From a checkpoint of a small mixture-of-experts model trained on Wikipedia: width 224, 34.4M parameters.
Below are experts of layer 11 (counted from 0) of a mixture-of-experts language model. Rows are named router (the router's row for the expert), gate (a neuron's input weights, with its number), up (a neuron's input weights, with its number) and show model dimensions 0-111. Each number is 500 + 25 x the weight over its row's rms, rounded and kept within 0 to 999. Numbers have three digits each.
Before each expert's rows: "comes after" lists some tokens at least twice as common just before its tokens as in all text. This comes from a sample of Wikipedia text that the model never trained on. Tokens count by the router's weight.

# expert 30
comes after: "of ", "in ", ". ", "to ", "at ", "on "
router:505482516474503543471484508513515465532499558535448517536495475496495476524508515475505530481492538487478491505526507514478531473525522519499516508507465496461532481517484482485475533520524466524472475507472508491475508533529496525494505523522506544497533484506501493518491454492473541468550527518477543483519475464533464482516513475512
gate0:499520490504496483497512510499478490490488550533466501492538501487491518519513509503489439473472475456497496513507499470468518513529493525537489491464501538508460459454512508443511466525480485497520492559487493541535499543517505497503520520487490498519524468466524499541502491503472513470506544468484446495473538481517479468497525483497
up0:528548497527519498497531490478495497486484538513537514486512503500507532480490547514490456500470494483474503535550487474483499511478532530540490484486489535477490479516490502448526465488457469489538504545491456558541488512491484481535528524485503529512529478500521523505513508507457502489498553488504464472495533528544485464534533467525
gate1:531534464490549510429507522532547528498526525536480486472492554518469506497552508475525496532475482507488484480484455460502486505519457524527507520494511504501498488494512506480510511472510480482509488493522472514530523475516559505501511493500522471499488516537485510495517501483489528533510535535490537472514538498469490474549472506533
up1:522515468464527530489534512531521469481479506508511465459511519528535477471474481528474539463482503501488477528497511478475505499506494499455493513492488481515483530503498537494521481472491471506492472525487483494525491524499493503480461506516521525498496473489528482478487465521511491478474481498485515518496496492468538549551511519523
gate2:510505489490514513523476475505527497518487499474547532529536508519488513488511545486524492543487528550486462498514513540482506473532497510534521453507500519525539505520494534513500472525519492483511495513504494486465462530480496522496448504482497510511503529486499481488537479545463514492517444505518470472528460549504521473478520525547
up2:502498468461465476453523496494501515550530494507498519487486514445523454509500483524496505458524481502465521504514531510549501490524446474452485493472519474520495512527491520467480524499496519505511492508537482480501526504557538512518509523522491490440518487486511498512503489487499530508507511478511478500485499479464470486499499494472
gate3:506487516514493499463530505501495531480511528526490520525459490521490450503461504515515543485511480483509525516489455495492528500526496514466515509480535550492511531502543483555505478505515522505525501520457534484498494532484501453508506486477496523500455522465478500497508479553517484432446496509511502515490562509557446536483524461486
up3:474517484499494511563470518524521510548447514482512479477518511508537508488509476452472470511510498498492464529527555492520482509516512518518502487502506467501511499504502502466500504523508474527483485497508487484494500483492490523513486530504528476513555495481496511470528503456510557549547527518460504499517468498481557479513470523493
gate4:475535484482541506498485542501453472494499520496476503508512499507504524491484485499495496544478534551464496505492541499514504513531466515493434483479468569443500493471517530500502492497499495498479490505509513482496451521523525571456466502518476493537508499485480524484503525544467505467476504554498464508551465496522508521491486487471
up4:465492497471496493458529537488511499464479520536530512465524450538510498513488528469471523509497530488478537495484466509512494530495462503477483453437520551425507478471517486526505492498499525496495471509477502524513420505517522503507488507503482511501482464486492581510517486535531479468478495564495490520516474513509504501495533458524
gate5:466463471572482501555505498535514461502498507459458501502489500525505491494494510532526481510507508515492472506521516528484530479506513494507469503508504548486521461497537469494474483513486488542497458528524451487478522524534491499489502491480509512534494495460524507505469472499507509507571493499483525550527485536486517488515504508517
up5:528511523487484491474503502467500523523510503526545502531492497505507525508485500472469494495475459475492530479477479487506419535488462471484564512476494488495481527514483524491525475480521497476467548511520507515492500454479467505497467530502534475450498506537472462465525507487455507495500499504511445474477516477521499501486549517501
gate6:500497468495515508527490504496499520498508492554526490515495445443479499497493505467459501507498522497460500500500525514515468479499527503509505471550476473500477491499495514487492516526517510503475473510520470502569504520500525477506535502507537498461508468451548530469521460500492476487535534481540472476483475526490451559464547510478
up6:473500517480477467478487509541479505537492516462464515486526549562533473490507472540540482509522479510489514499470497454475494508510458502518488496459489514504489530510500515490529484495475471488530519488457526498462494491520481527480480483500468517521497502561447465526506511520495505542462464505445531507496546494505541467519491475495
gate7:465488486419516471520484470532505513466506492475446515503509496517510504453488476505504508491470466499515533503476552518480471505473482490470529509499500471492512513475480511492469525499513481530500514462493511501482465512556551530467475491495494476492448531505491467488525491538524528495554511534481473490474515474496461489501468469517
up7:538520474526492506517456514483464541531496490518542510462487530493483513519530495506513474509532490470492509478494506543512546544500532480544479534483528521480470508450522496523540483472513492472539513506526528485475553497508434541501461489499480518486492485485558450496491493479513482502480483489517513490500526523523527543472497547480
gate8:500479489530452489498491476488485522474491513467462506495471485507521486530493469504449498525486516506459493520494498496500553521523537493502487503520511485478472459461497454508476528506500506511459445493530485497562517513491474517468498468509482436500517441546459509519506524521468489502506496482484497484516498499536491515459513547535
up8:532465455529542526537497500468490472546513522437465509496498515495529509484496492471489509506492486505492522469480541470481536507514483515520536477538528454510514505479508485502486487528495514525496504478487483470499496550529487488502505495496455517506511489526536489477501510468459467493508531532490555481460496461487486519491491485512
gate9:493507485506517479531501478517493508501440515536474506501475479523504514518471502529491491484473523487472471500457492518519566498521541484545516472487471496477461503527466505481514517507514473494534506527458526479488469498506479516501495462470509518484459469462470537470504491513496512486522505525508525523468475522483536475530483470462
up9:487465497501517468513492497506522492501475520540475530507507482508513493521473496530497469471492505478483482512455514516502537486540517496569530474464480493497474509540470502495514533501491471509525512520466506476485488518523466505503505475479494502515462477511485546475492479525511505484526481531503510474464455513477515443544446492453
gate10:476515497518507506495471493526497517540560461495482482499440545490470523491525537474517485560496479458501501534500515524494503481495521532528483505517495481488509505457501539450522476505487501469500515515514496539480509463537486551508532499478477486505514440476487514488487523517480564517530544481492506468499465489490503470502476523446
up10:488491511492505475510486499492506518503519464513509453494454484505485518513527517471511460546533515494474503560482505504489542483491469490550516507457536476499522529430491527468533507498494519459516508500483562485474482519546467525539465499472471503540493467489500494517526520470473558490532510502511541486503487465504493491495522525468
gate11:506477541533441486492497453503519502518458515498490522490513508521492470483480521461507510509471466508468461546535484465488495478504458485533466486496551535504494492496510491466476461527444501455484487512500490460452537541446495471509487538525497508480496503512493549499545478490497514478515497559491481515488458481500500495496491473518
up11:473457504478501554497493508476500505499477487511558512484488543476498482516545512479490494509523487489483505466502485513470429469486503487490529474510504490484474477484476495468471499508526515481468505500495519492471520524462462515474473522567513460573476503484531493496473477524505489497533460500522476511469480491519507489490469498495
gate12:479492502575478511523486530511510509488521522516461474499466471524545509462515518512510478514498520475488539515478547490472477507500533487508482470474495498519499463483486531442501501499478465509484551510555520494465484503503490508520521509490545531486496488506492447512502523496513504485525536471501497490457478470481477521454533522498
up12:493488491520499498509505533468520552462502497489469502511459504512532520469475493492515465509512539500493511509471542524529482507525490484517462465439521502514504490526528506483521507526479502518468507512503510481464484481515516512483527548517519595484518495489458487511483484520509518484500525449490458496469471494482490521418492494508